{"n_experts": 32, "activation": "squared_relu", "routed_scale": 4.0, "balance_loss": 0.0058, "router_logit_norm": 1.0, "init_std_router": 0.0083, "norm_eps": 1e-06, "batch_tokens": [16384, 32768, 49152]}
Below are experts of layer 5 (counted from 0) of a mixture-of-experts language model. Rows are named router (the router's row for the expert), up (a neuron's input weights, with its number) and show model dimensions 0-191. Each number is 50 + 15 x the weight over its row's rms, rounded and kept within 0 to 99.
Before each expert's rows: "comes after" lists some tokens at least twice as common just before its tokens as in all text. This comes from a sample of Wikipedia text that the model never trained on. Tokens count by the router's weight.

# expert 24
comes after: " | ", ", ", " in ", "–", " (", "| "
router:62 63 56 69 56 45 41 54 39 50 55 48 53 66 50 26 41 41 47 71 49 46 41 66 68 66 43 58 71 25 65 61 43 20 41 29 64 70 58 34 51 72 39 64 73 42 78 32 38 42 47 39 23 54 53 35 49 32 41 36 41 46 69 60 41 62 42 64 68 33 71 43 25 26 71 38 50 44 37 66 52 32 59 59 48 59 70 49 57 41 62 68 45 50 54 63 79 58 31 24 36 64 57 61 52 55 16 61 20 57 38 56 44 82 33 38 63 82 60 38 46 82 43 38 24 29 75 65 74 56 34 59 42 34 18 62 42 28 33 42 59 45 58 74 51 46 37 54 67 38 39 48 73 17 85 35 46 58 36 40 32 35 34 63 50 46 47 61 61 74 34 24 45 48 46 49 76 43 48 45 66 30 74 63 48 60 34 44 52 57 76 46
up11:41 42 27 50 68 47 25 41 52 52 65 41 52 64 39 61 44 32 32 56 39 51 28 64 27 48 53 44 53 64 49 45 55 52 64 58 46 84 63 30 77 53 36 55 67 54 21 77 48 35 62 26 38 11 76 28 61 62 76 37 50 03 66 40 39 37 40 65 50 50 58 70 63 51 74 40 64 54 54 28 54 34 68 63 35 54 41 60 36 51 32 47 58 60 25 53 70 38 38 82 44 65 40 46 42 34 31 63 52 46 63 59 40 48 48 49 37 63 52 51 42 53 41 84 25 39 45 56 39 36 50 56 78 28 98 65 60 72 41 52 47 56 53 65 39 55 43 33 47 37 40 71 57 64 43 71 37 62 50 51 34 49 33 43 56 42 36 31 47 40 41 43 51 37 34 75 24 48 32 57 22 49 69 53 53 22 46 36 64 24 57 82
up12:55 51 28 38 65 49 40 62 44 63 53 63 26 50 49 57 37 74 73 39 64 80 51 83 22 70 24 47 58 39 37 42 62 56 59 84 20 53 84 54 71 47 32 34 56 56 66 53 57 60 69 55 29 47 53 55 54 12 35 26 50 33 67 54 35 65 41 46 44 44 43 27 86 54 54 66 69 46 63 50 61 50 59 50 53 57 57 48 69 37 41 70 31 13 41 77 45 44 91 32 39 17 67 55 47 40 53 62 54 20 17 36 64 47 65 38 61 25 59 34 48 38 63 61 50 35 42 53 47 45 44 36 62 41 40 36 43 51 35 36 73 47 58 43 42 63 24 35 32 52 76 61 53 16 29 67 43 59 20 47 50 65 60 70 46 54 47 65 52 38 56 40 41 49 52 39 44 38 76 54 58 69 36 35 40 56 54 46 56 65 35 46
up13:36 64 43 57 49 35 65 46 51 24 59 25 29 37 41 54 16 39 51 22 54 59 49 77 63 48 20 61 58 40 36 42 32 70 54 29 60 50 39 45 43 55 58 59 70 64 65 45 51 35 56 18 52 43 81 45 29 46 58 45 40 41 38 07 71 51 48 62 49 68 56 57 50 29 44 38 39 63 68 72 39 37 43 63 47 38 50 62 41 43 40 55 48 45 71 65 51 48 44 57 41 53 52 56 40 23 66 63 43 77 36 49 24 22 58 09 61 59 64 61 48 76 62 55 43 53 48 41 51 19 74 48 48 78 52 51 27 87 37 39 65 47 44 63 64 42 18 26 51 51 39 80 49 51 66 41 41 62 32 56 58 46 37 15 47 89 54 37 70 49 45 34 57 42 47 37 59 60 31 28 52 80 36 41 61 34 59 35 72 58 48 57
up14:66 53 58 33 37 37 42 58 28 37 32 51 58 40 51 31 36 58 36 50 65 63 43 50 49 47 32 75 48 62 57 39 34 74 54 35 54 61 48 43 64 40 56 57 49 56 42 45 41 68 56 28 71 69 39 37 56 44 76 58 66 28 30 63 42 60 54 61 48 97 39 54 44 34 74 52 30 46 64 65 51 69 32 43 42 44 55 31 28 54 47 63 67 51 40 44 20 55 33 42 77 37 68 55 27 55 60 72 47 45 46 32 22 39 99 42 89 47 59 56 86 29 52 49 61 56 32 35 39 47 51 48 51 31 42 39 35 79 40 35 64 41 39 47 57 49 66 35 44 72 65 57 43 36 47 50 25 37 43 52 50 66 58 59 49 44 87 06 37 38 33 64 43 63 53 60 50 60 29 46 67 33 28 22 76 60 41 62 57 32 75 59
up15:41 47 55 52 53 38 58 45 39 48 55 54 69 80 46 36 50 54 44 25 57 58 39 34 60 73 82 50 70 61 28 34 45 53 11 46 37 64 64 49 58 55 47 41 41 75 54 53 01 32 58 47 57 33 50 45 21 50 45 52 34 29 00 51 40 54 58 45 69 59 64 59 75 66 44 69 48 53 36 68 40 51 37 63 35 55 53 56 58 53 56 53 19 25 23 54 69 46 30 44 74 27 66 56 58 46 72 50 41 60 18 62 48 71 59 53 71 49 40 44 18 51 17 61 33 48 49 43 26 53 44 33 60 55 55 28 77 53 34 24 60 37 50 53 45 34 37 35 45 39 43 53 55 68 60 40 31 40 38 61 34 30 60 22 67 50 67 38 50 56 58 43 41 59 55 58 70 97 45 53 60 35 71 59 33 49 72 44 46 68 45 43
up16:73 34 33 61 41 71 50 45 71 50 39 55 54 70 55 32 36 53 21 49 42 69 28 44 72 50 35 67 34 45 57 71 31 45 63 74 49 56 42 83 41 40 49 69 76 49 46 59 61 75 85 75 38 25 64 77 64 46 52 52 53 28 56 15 50 39 98 65 60 35 55 30 36 35 48 51 30 43 52 36 21 56 69 33 54 51 59 45 54 55 50 53 51 68 70 38 37 48 54 64 50 47 52 63 70 54 34 37 56 52 33 48 40 71 44 40 46 62 39 58 37 50 57 37 30 70 86 62 59 57 92 40 40 41 38 40 52 53 48 49 58 37 64 54 47 77 38 70 27 51 49 38 67 62 76 55 31 09 59 44 31 43 47 60 72 45 19 48 45 65 69 46 39 28 72 42 45 27 44 40 42 53 42 41 32 60 50 36 61 56 43 71
up17:42 38 45 50 42 29 57 54 31 78 45 40 48 83 55 36 35 48 38 38 49 52 68 45 64 48 67 35 54 50 44 35 60 51 81 57 40 74 59 46 22 59 28 57 59 99 59 46 25 28 68 66 43 28 55 50 58 60 57 56 37 63 53 75 38 21 50 63 42 54 49 26 75 46 25 78 43 42 42 71 60 59 43 40 17 53 57 52 67 50 76 58 39 73 73 88 63 45 35 31 76 69 33 54 42 61 52 30 30 57 54 35 34 69 50 49 53 38 61 37 70 43 31 50 43 59 29 53 57 51 25 61 77 62 60 50 61 33 69 24 41 61 57 51 51 41 56 49 51 44 42 59 56 23 47 65 73 45 27 57 38 42 34 26 28 31 35 73 50 75 68 50 50 68 26 62 56 40 28 44 64 46 58 39 58 38 21 41 35 49 60 49
up18:68 57 49 34 56 47 90 51 37 54 44 53 49 40 67 40 61 53 47 53 82 63 35 63 60 42 46 65 69 55 51 51 35 41 17 59 60 43 47 38 44 24 67 57 68 42 36 53 40 47 39 42 25 63 51 47 55 57 52 29 56 62 57 54 59 58 31 43 49 66 67 83 54 89 48 40 35 44 56 53 80 51 48 58 52 36 60 59 35 11 53 65 49 42 57 36 36 31 53 49 38 47 40 37 65 33 49 52 45 49 67 41 65 82 45 38 01 38 15 17 43 65 81 46 58 23 27 60 44 37 33 29 53 60 28 52 50 70 66 45 48 24 38 62 40 49 26 68 72 74 55 53 17 32 61 53 38 59 69 53 60 43 45 48 53 33 79 74 68 39 61 58 66 49 33 44 47 37 34 52 58 40 67 65 65 51 27 33 63 65 41 72
up19:31 61 43 42 42 72 57 62 50 62 58 53 67 30 56 41 59 58 48 57 83 32 59 48 47 32 40 46 66 77 34 62 44 59 48 69 44 41 73 58 53 52 48 35 50 47 46 45 32 45 46 37 32 63 42 43 58 67 52 53 73 12 49 37 41 66 55 30 66 73 49 65 37 44 29 70 15 46 52 04 32 56 69 70 44 08 53 52 57 23 62 58 73 49 65 51 57 31 52 47 71 24 63 15 66 43 49 49 59 53 28 65 59 52 37 45 15 44 65 25 54 35 16 74 76 49 51 39 54 58 55 53 75 63 50 64 17 38 39 23 54 61 51 53 54 40 69 54 71 48 75 52 56 33 54 83 35 50 34 39 44 49 52 61 32 64 27 68 52 49 53 60 48 62 24 56 54 51 34 23 34 46 66 45 42 37 67 67 55 55 29 62
up20:65 70 36 66 30 59 58 60 46 60 35 35 47 25 55 24 48 20 64 62 43 35 60 50 73 40 59 44 40 43 43 33 90 73 58 21 78 62 57 75 71 46 57 69 39 72 54 35 70 88 66 61 40 55 57 71 58 53 58 39 00 37 48 45 55 59 52 39 39 35 36 50 62 50 32 32 48 51 50 76 25 51 26 48 60 66 57 30 42 66 60 33 52 51 53 41 39 64 40 51 70 44 52 37 47 59 55 46 50 59 64 42 62 60 48 47 52 50 41 53 36 60 45 50 66 55 50 47 39 32 50 34 53 57 44 43 60 44 58 33 21 38 69 63 66 70 50 89 75 68 73 44 31 69 40 69 54 44 64 47 40 57 71 33 38 19 62 55 32 66 56 39 31 25 48 64 27 60 24 29 52 44 67 32 35 37 53 30 66 46 64 26
up21:54 52 74 36 35 36 81 47 47 28 51 37 51 33 69 42 66 43 43 30 57 60 84 64 71 79 31 46 55 56 34 40 63 54 19 62 64 56 71 48 59 30 45 46 62 37 74 75 44 64 59 48 33 58 34 53 33 15 39 20 46 72 62 49 53 49 83 75 60 66 44 63 52 57 58 40 95 41 80 53 52 34 53 23 37 52 43 49 58 67 61 73 54 47 30 36 60 48 49 67 42 37 43 48 38 45 61 60 51 65 57 34 69 36 41 71 25 83 51 26 42 41 50 47 30 60 60 37 38 36 22 42 37 51 34 69 50 41 66 38 64 47 32 57 56 72 28 43 48 75 53 53 47 42 42 51 13 38 41 72 52 54 59 52 44 77 44 44 30 70 26 62 62 38 65 58 30 58 79 66 64 46 51 36 49 44 39 27 53 54 54 68

# expert 12
comes after: "1", "2", ",", " | ", ".", " "
router:60 58 43 46 61 57 51 59 37 38 37 63 64 45 61 38 42 62 20 72 33 78 61 56 66 59 48 37 20 58 24 64 60 33 35 25 60 55 38 19 34 66 47 65 53 36 65 54 58 65 27 59 56 53 67 40 41 62 67 40 44 30 79 77 60 65 64 46 23 59 72 39 70 40 56 56 42 42 77 46 35 48 61 40 42 48 40 41 45 49 44 53 67 68 57 50 63 53 47 69 32 35 34 43 79 23 72 59 63 68 74 48 39 79 61 28 55 55 61 61 35 66 56 54 27 64 43 44 38 68 43 54 58 53 35 56 03 33 56 47 26 68 58 46 57 34 50 73 86 41 43 48 45 32 42 45 43 33 65 36 59 44 40 57 65 60 29 48 82 56 54 57 51 17 51 44 30 53 15 72 48 47 66 41 44 76 53 36 75 55 73 28
up1:48 45 35 38 44 43 60 61 51 62 31 31 66 38 61 01 35 31 41 58 51 53 39 47 53 42 61 06 51 80 49 59 31 43 14 38 52 44 46 33 57 70 45 42 48 36 79 48 46 69 34 30 29 44 49 45 52 35 55 39 49 48 50 49 57 62 39 57 56 56 68 47 45 41 50 34 39 54 59 50 56 49 48 58 43 60 40 59 32 52 39 70 34 88 68 46 57 71 57 70 70 65 48 50 36 62 53 70 49 46 49 42 65 51 44 37 28 76 45 19 51 63 59 47 60 63 37 26 26 88 37 72 45 42 20 42 52 67 42 56 55 42 41 21 28 45 34 63 26 54 63 57 27 51 50 70 79 52 40 55 56 39 54 41 82 29 52 69 60 35 24 32 92 28 36 65 65 48 81 56 57 55 39 39 39 52 72 65 68 27 48 61
up2:42 55 34 39 36 63 63 17 71 47 47 54 37 47 45 61 70 55 45 65 40 50 68 39 76 53 55 23 45 65 61 64 46 46 05 32 02 55 50 49 51 47 54 56 00 44 56 40 34 47 58 45 68 28 58 50 82 58 27 45 33 82 73 60 55 54 57 53 44 54 50 75 56 53 58 74 60 28 55 38 34 60 48 31 24 12 38 39 63 39 78 48 50 49 42 46 48 34 52 49 57 43 59 36 67 59 53 43 36 54 64 47 25 25 49 43 42 61 56 58 62 68 53 61 30 55 56 52 43 55 31 36 49 84 49 57 29 50 47 63 29 33 78 65 45 58 39 41 53 43 52 48 46 70 39 74 50 50 39 54 69 19 64 61 70 52 37 38 50 69 73 79 60 28 42 60 54 37 25 48 59 52 38 47 40 65 33 36 09 44 48 49
up3:77 60 48 57 11 37 65 53 58 22 68 23 49 55 64 58 41 51 36 49 54 62 12 63 47 47 59 58 40 56 39 54 36 66 49 32 70 80 39 48 41 53 76 71 38 54 62 59 64 39 45 20 42 15 69 55 44 70 43 47 48 50 42 75 58 54 36 23 50 54 34 64 42 63 60 60 39 53 52 55 69 56 51 70 35 77 59 37 76 59 68 42 49 46 24 75 70 44 50 50 60 52 22 64 51 60 56 58 52 61 33 51 41 35 61 64 29 33 34 59 45 52 64 49 70 52 70 68 21 48 16 38 66 54 65 50 69 60 78 23 52 44 27 61 19 28 47 53 46 41 51 46 53 39 58 41 35 42 51 60 59 40 42 57 67 30 77 41 57 64 52 52 15 19 66 53 35 28 79 45 84 52 46 50 62 63 40 23 52 57 56 39
up4:76 50 67 45 29 45 64 63 53 54 50 41 48 54 40 18 42 35 38 51 51 59 73 49 44 37 29 39 47 84 47 48 48 45 54 33 41 54 69 36 42 88 32 28 54 44 55 48 44 41 43 51 50 43 42 71 42 59 37 29 57 39 56 52 43 50 62 39 32 50 76 68 44 80 61 63 45 58 61 35 45 92 40 59 47 33 58 55 53 53 53 56 65 65 00 66 46 61 65 38 50 17 65 31 65 55 39 65 21 23 55 37 41 60 38 40 34 40 42 70 43 52 41 82 75 37 56 30 38 59 74 67 54 41 48 62 24 39 58 55 48 52 32 53 57 62 46 61 68 29 56 34 38 42 61 61 44 85 56 52 50 30 33 33 29 41 61 21 66 11 38 56 49 47 61 83 51 56 37 48 49 29 44 84 34 58 60 35 58 55 60 40
up5:69 68 22 62 61 42 61 20 36 10 17 32 72 44 56 29 35 83 39 31 59 54 34 52 66 46 47 31 33 64 45 22 32 46 53 51 54 78 54 36 40 62 71 56 67 48 52 57 61 70 45 71 35 38 63 47 43 87 30 42 52 57 37 58 25 44 51 41 41 63 59 35 69 41 53 44 78 64 35 65 53 42 44 60 22 63 43 40 72 26 56 42 54 13 37 44 69 68 54 56 34 69 55 54 44 53 56 60 65 77 58 51 50 87 75 72 59 31 43 48 40 60 58 29 66 38 40 77 48 48 26 53 49 36 57 61 59 61 68 29 34 34 32 58 57 47 47 40 37 49 65 59 36 44 51 38 33 54 39 54 62 62 72 57 36 35 66 68 61 69 68 71 71 31 47 53 64 41 51 50 24 62 39 48 24 50 54 42 53 27 64 36
up6:67 51 39 57 36 61 97 54 61 46 28 48 35 47 41 37 46 61 45 45 67 54 32 48 68 23 31 30 61 43 56 63 62 31 37 70 44 63 43 42 94 42 41 53 65 31 68 31 38 34 50 41 60 49 48 36 51 74 08 44 54 40 62 55 47 56 31 33 55 13 45 42 27 78 64 38 63 51 53 46 43 41 45 71 76 31 37 58 59 48 76 59 26 70 34 56 27 35 43 66 62 57 54 28 55 40 65 64 56 67 54 57 34 37 44 47 24 32 66 37 28 33 78 33 43 67 58 66 53 36 42 28 71 61 59 72 44 29 53 48 65 44 47 53 78 62 31 69 52 56 68 38 50 58 51 52 65 44 68 32 40 30 48 44 36 39 54 59 50 37 71 68 39 65 53 53 86 36 47 37 41 49 47 60 79 68 13 47 38 61 55 52
up7:49 47 47 30 25 48 79 51 98 55 20 49 59 59 61 51 48 58 43 37 70 41 50 42 46 45 35 61 34 49 39 43 50 65 31 48 42 48 71 50 37 45 44 61 46 39 40 62 63 35 71 45 48 44 36 46 32 35 36 50 25 64 63 38 57 64 45 29 51 56 57 51 77 56 58 35 56 39 41 44 55 99 66 53 59 53 59 30 30 41 30 36 65 62 54 63 44 59 44 40 45 71 41 20 55 61 56 35 71 53 65 70 49 58 52 33 51 44 71 55 46 20 43 43 58 70 58 53 38 21 60 58 39 62 37 56 54 48 43 44 38 60 46 27 49 19 67 48 98 57 21 59 38 18 48 55 32 38 54 44 40 45 44 86 64 38 23 50 19 49 62 68 30 58 62 50 39 50 33 81 22 60 45 58 53 67 38 83 60 63 78 38
up8:42 26 38 51 67 48 70 77 43 32 53 36 50 42 73 42 65 58 36 31 88 35 73 55 69 52 44 35 63 69 38 42 51 73 43 31 42 51 65 42 48 80 52 48 51 92 75 64 56 57 43 38 45 46 27 28 34 42 33 50 39 43 27 36 33 50 45 57 43 57 42 48 66 61 51 28 48 40 44 52 48 28 64 28 44 27 51 50 59 38 42 69 37 71 49 49 40 22 65 97 42 53 27 43 27 66 36 81 38 62 53 50 55 52 29 58 53 68 53 60 45 65 44 33 37 28 55 45 31 33 16 69 78 43 25 56 65 41 52 39 60 36 65 63 64 29 56 76 58 92 60 57 61 51 40 44 68 52 40 43 62 42 31 37 46 46 55 62 57 75 23 56 60 45 40 67 56 47 72 49 60 42 43 38 61 49 41 70 41 30 68 78
up9:31 57 48 60 28 58 51 68 57 21 30 49 63 49 59 59 42 63 32 86 57 52 50 54 48 27 45 45 31 69 48 45 46 15 61 54 39 69 55 59 36 52 54 24 99 55 71 54 36 65 56 49 32 22 57 42 54 44 43 42 68 48 64 41 35 73 19 49 43 64 37 18 27 34 51 49 20 84 63 71 68 57 51 52 35 66 52 49 38 48 37 72 61 62 33 65 65 56 52 49 34 51 47 59 44 47 38 47 32 60 75 47 72 37 60 53 61 40 50 66 38 54 52 60 43 57 83 41 63 39 67 59 61 10 50 47 24 27 50 63 66 35 59 56 49 40 19 61 84 55 33 41 62 46 43 28 46 48 31 42 38 68 37 89 39 60 28 63 66 51 55 71 35 45 51 52 45 51 55 41 60 42 34 57 30 45 68 43 41 36 46 69
up10:68 78 47 34 65 68 44 54 55 36 49 59 57 67 67 35 45 48 44 57 75 46 35 54 58 69 54 58 23 47 54 55 58 44 61 58 42 60 32 37 38 43 39 44 45 27 39 49 45 39 29 56 49 22 55 36 62 56 29 26 45 48 15 74 23 44 74 54 03 50 49 56 50 55 32 56 32 32 56 53 44 37 64 57 26 46 47 71 39 47 52 64 54 81 56 55 60 66 41 27 67 11 60 00 37 37 41 51 52 52 57 26 40 57 59 39 26 76 50 73 35 63 55 70 44 77 60 55 52 28 59 54 52 56 49 31 21 60 62 75 39 48 50 46 71 68 25 59 51 94 52 53 76 59 54 46 37 37 48 45 52 54 71 24 67 55 48 61 75 41 74 44 27 48 52 39 43 41 52 58 28 78 42 65 41 58 47 62 51 49 52 46
up11:64 83 74 25 62 61 67 67 38 64 41 52 57 67 54 53 58 48 30 04 54 54 60 50 62 50 48 63 64 45 41 62 64 84 67 60 58 89 56 59 77 28 45 35 41 71 52 69 62 49 69 72 67 04 33 50 38 50 60 54 52 51 46 62 22 61 88 68 70 46 61 40 63 36 45 53 24 61 40 57 66 64 47 48 30 50 55 59 67 61 48 24 25 44 64 31 25 27 44 36 42 62 57 73 76 51 41 38 36 53 47 26 62 42 33 43 41 53 34 57 61 30 25 45 31 45 61 61 49 41 31 19 67 31 32 46 81 63 30 47 60 51 34 46 57 60 67 49 58 43 43 46 47 26 38 67 72 75 48 71 35 56 42 49 52 48 32 40 59 53 58 27 44 37 40 41 44 59 64 41 34 31 58 73 53 42 37 37 54 56 54 51

# expert 18
comes after: "1", "2", "| ", "–", " | ", "."
router:57 39 26 44 55 65 34 21 44 43 49 72 40 56 37 63 43 47 69 72 28 42 39 50 66 73 56 39 31 49 32 66 43 41 39 33 50 52 54 53 49 55 29 35 43 54 58 39 64 58 36 52 61 60 78 64 71 57 44 52 56 52 49 23 39 41 48 37 43 78 29 46 58 39 61 44 31 34 43 61 69 32 48 59 71 50 31 47 44 31 64 70 75 69 59 53 77 58 71 34 49 58 63 52 52 48 66 51 51 92 43 45 13 77 59 56 47 44 46 86 71 21 43 63 69 53 47 48 46 52 57 62 59 51 32 58 45 79 64 36 29 69 18 42 22 50 33 13 31 27 52 53 75 49 41 61 50 35 45 69 45 51 43 67 60 56 29 63 44 61 52 69 40 27 48 12 36 83 58 56 57 53 66 63 71 80 58 38 56 42 58 30
up1:66 57 26 43 60 41 50 94 58 57 30 37 40 63 65 65 54 25 56 38 61 35 51 56 68 52 38 41 41 53 64 58 46 65 51 35 58 55 31 83 65 92 28 13 53 73 54 53 70 49 37 48 64 48 64 50 58 07 40 49 25 57 81 45 47 38 22 55 32 51 50 82 57 16 44 48 54 59 60 46 33 81 48 30 76 54 50 50 61 51 26 49 41 30 66 28 45 55 33 41 55 39 28 45 56 62 62 54 43 65 40 73 42 73 38 34 53 35 67 41 55 56 46 39 64 58 23 15 71 41 72 68 49 49 42 46 65 57 32 46 33 49 54 52 24 48 46 43 48 30 44 60 63 56 51 71 47 42 69 54 61 33 41 63 38 50 67 56 42 44 43 36 51 40 51 77 52 38 66 77 38 75 37 25 20 42 57 49 63 37 46 32
up2:42 58 57 62 29 80 51 59 50 58 40 48 60 45 42 34 90 56 69 55 72 65 51 56 58 38 55 43 58 63 53 45 56 71 46 32 12 40 38 60 59 28 56 43 62 55 57 51 50 61 57 65 39 77 61 69 59 33 51 65 55 32 44 26 32 27 43 31 62 54 70 60 44 22 53 47 39 60 63 33 58 32 32 65 49 55 39 50 37 64 64 69 53 49 38 73 44 69 52 96 43 42 65 43 51 38 50 29 52 50 38 45 53 63 54 23 45 35 48 49 44 35 47 36 85 03 61 59 66 52 42 57 61 53 48 79 42 31 56 67 33 44 48 38 06 53 46 34 99 78 66 52 56 71 32 52 62 59 70 46 56 52 28 44 36 55 46 63 25 32 58 54 36 34 35 39 50 62 27 52 53 68 46 33 28 70 68 28 46 61 46 54
up3:37 32 31 32 23 98 66 46 81 54 20 62 22 71 63 60 74 66 46 47 25 88 34 29 45 55 36 35 48 57 49 28 53 36 43 21 31 61 40 44 55 58 38 54 69 60 74 24 51 50 53 41 50 42 48 68 57 54 36 53 17 79 31 57 46 30 46 77 56 46 39 67 76 21 32 42 48 50 60 41 74 67 40 38 56 46 41 34 50 41 74 60 29 65 69 46 44 52 61 46 59 34 50 53 48 67 68 45 55 55 68 35 43 60 64 57 70 60 57 59 37 60 57 59 35 22 37 45 49 44 77 55 66 45 48 48 41 59 28 39 49 69 60 63 57 46 33 59 61 38 51 66 45 38 57 45 41 51 35 59 46 62 45 23 64 59 32 53 22 55 26 67 33 50 43 78 53 43 49 50 58 80 70 21 58 51 69 26 65 45 28 47
up4:64 66 49 57 56 46 64 42 59 54 48 24 57 41 46 32 51 24 49 65 28 49 63 56 53 60 67 33 59 79 38 35 42 76 39 53 72 23 52 74 61 63 27 44 48 58 57 45 56 36 75 48 35 69 38 78 38 50 49 40 53 32 39 12 53 44 39 42 59 53 42 35 42 29 34 44 50 35 67 70 55 59 68 35 36 73 52 46 58 39 50 60 58 39 55 69 70 49 45 39 50 37 53 36 34 62 69 83 41 56 39 52 80 22 17 52 47 58 64 58 80 54 17 65 86 68 40 52 84 39 55 47 57 30 48 71 25 28 51 27 30 54 52 55 75 32 53 51 27 52 07 44 59 38 54 57 59 58 39 69 42 19 24 57 37 56 47 34 43 47 61 39 69 43 51 46 45 58 35 77 76 25 52 42 42 50 39 34 48 52 72 54
up5:42 08 40 63 38 68 72 42 48 36 49 47 63 28 38 41 56 40 78 48 31 62 62 46 64 48 53 47 39 63 56 39 50 44 49 42 56 50 63 73 37 06 66 55 50 66 73 46 53 47 84 43 72 38 33 53 41 60 44 49 45 57 48 59 16 24 38 52 53 68 67 64 89 79 35 49 50 39 73 12 60 32 41 74 66 21 43 56 52 44 04 73 39 38 70 48 59 56 34 44 50 64 70 45 26 44 58 58 49 36 49 43 41 48 49 59 63 60 44 63 36 40 29 45 50 62 53 40 36 63 58 67 45 57 42 70 23 59 47 39 51 37 55 85 50 33 56 51 52 49 66 46 52 26 64 22 53 80 41 44 57 52 48 65 32 47 55 58 44 27 49 72 20 44 77 63 39 35 47 71 49 74 34 31 46 52 56 51 69 62 67 67
up6:77 34 46 61 19 58 42 44 40 38 50 59 58 27 45 46 18 64 68 51 49 27 31 57 33 46 44 69 45 66 33 45 60 57 52 53 61 13 34 41 29 53 52 43 79 50 90 49 52 21 55 86 47 71 74 25 43 71 41 60 43 52 39 48 83 63 50 56 54 41 53 64 52 54 50 58 64 40 43 52 42 64 55 72 61 56 58 18 34 44 91 56 64 56 23 32 33 26 76 63 53 50 54 76 74 64 65 63 48 58 24 50 47 55 65 62 53 30 28 57 49 70 52 30 53 85 67 40 67 42 53 50 35 13 66 48 28 56 49 56 48 45 34 53 41 55 54 67 40 47 49 47 45 34 38 54 49 25 42 56 33 43 39 14 66 60 40 50 41 63 44 62 58 32 46 56 26 43 40 37 53 42 26 65 39 66 51 42 26 54 30 38
up7:56 46 39 69 64 72 42 83 54 61 68 59 82 36 40 29 59 16 63 53 47 49 42 40 22 84 33 42 42 62 31 68 48 54 40 51 37 54 62 61 54 55 30 36 62 68 47 34 54 44 76 56 47 60 78 45 56 22 20 61 84 62 36 35 57 53 73 52 31 68 40 57 41 46 34 30 47 50 46 47 45 62 30 39 52 46 61 52 52 60 69 37 42 49 69 46 75 56 66 10 44 80 57 48 59 67 53 58 88 59 49 40 59 57 57 31 62 58 67 57 39 48 55 50 69 74 42 45 32 26 29 45 46 51 65 35 48 59 61 62 54 43 38 34 53 25 31 34 39 41 60 60 74 44 27 43 45 55 47 24 38 44 53 57 24 62 41 58 51 42 65 63 70 53 54 48 71 77 59 36 72 60 37 38 50 67 29 64 62 05 74 30
up8:44 41 32 15 46 69 52 74 63 38 51 47 46 65 42 53 24 62 31 68 54 80 54 74 44 65 32 61 33 51 54 46 75 45 30 55 39 52 58 62 72 48 57 35 45 40 56 55 44 74 41 76 34 20 40 39 72 44 46 48 37 44 50 57 86 71 62 41 51 77 40 33 57 48 67 36 37 82 55 30 20 61 77 39 54 76 45 64 53 54 32 37 41 43 29 52 46 29 47 59 37 35 45 46 72 53 54 53 64 44 60 38 41 51 39 54 46 62 65 75 76 37 62 73 33 81 42 28 20 44 41 37 40 36 50 44 70 65 53 52 51 52 26 38 20 53 69 26 51 28 74 61 63 63 51 55 28 62 29 38 64 49 57 53 56 32 28 38 63 52 39 45 28 31 53 75 45 62 47 67 42 46 52 24 59 74 17 57 65 74 58 45
up9:67 64 62 41 41 85 35 40 69 23 33 37 26 65 47 55 25 28 63 78 57 52 42 78 34 46 55 39 35 60 41 65 45 64 53 49 68 54 32 46 33 58 35 47 59 67 36 56 60 36 59 92 30 65 52 42 43 27 42 53 43 42 56 27 39 62 84 23 60 49 44 44 23 58 51 69 60 33 36 47 34 84 97 52 72 45 56 52 33 69 48 49 34 54 39 40 48 49 44 51 47 38 72 34 33 39 80 56 28 38 39 52 39 26 42 42 57 34 45 62 53 35 68 42 48 39 21 77 46 67 57 62 35 32 39 53 39 57 63 39 34 62 47 26 86 39 43 72 65 59 38 49 62 31 48 43 49 33 31 39 33 80 27 43 75 64 46 44 42 53 62 71 58 52 18 73 40 34 43 39 54 60 60 50 43 47 62 49 50 51 51 45
up10:39 47 42 52 51 64 76 70 45 50 11 48 22 75 58 63 81 18 21 49 33 74 38 49 36 79 41 49 37 45 34 53 74 38 47 53 47 47 82 27 36 49 43 60 44 41 45 35 37 46 42 45 65 30 56 63 30 26 50 60 41 63 56 51 43 70 19 46 32 36 43 48 66 57 45 37 37 65 20 69 78 53 60 34 63 48 39 60 47 46 71 74 22 61 55 59 63 59 48 53 53 54 71 67 54 56 51 64 37 71 60 48 75 74 60 88 53 61 68 65 32 53 53 65 60 71 51 64 55 47 31 44 58 17 56 79 40 35 34 54 51 59 81 41 43 39 48 81 73 76 45 47 46 48 29 36 37 49 37 51 47 43 78 74 26 43 27 40 47 34 60 63 44 47 36 40 58 30 47 43 48 49 48 60 36 47 40 56 44 23 30 52
up11:63 55 42 39 28 47 43 66 52 53 60 31 59 18 42 42 49 42 60 48 68 39 61 75 60 55 51 53 55 65 73 59 50 44 47 29 39 44 73 33 54 79 26 52 40 44 68 58 62 51 29 45 62 63 55 34 53 65 36 55 72 18 62 80 43 45 63 44 54 58 36 24 66 55 52 67 20 77 67 53 26 50 66 41 61 76 61 17 37 44 17 38 23 84 58 45 58 37 26 08 76 59 58 54 33 60 54 52 61 38 81 55 46 33 59 43 26 49 45 54 69 57 48 77 44 58 44 42 62 68 44 07 64 66 69 49 40 66 39 52 72 55 58 38 38 45 54 70 43 47 42 64 52 19 46 51 60 52 38 53 48 41 47 56 28 51 42 44 41 56 41 64 32 51 20 40 39 39 61 74 61 71 57 72 20 52 41 62 64 52 28 37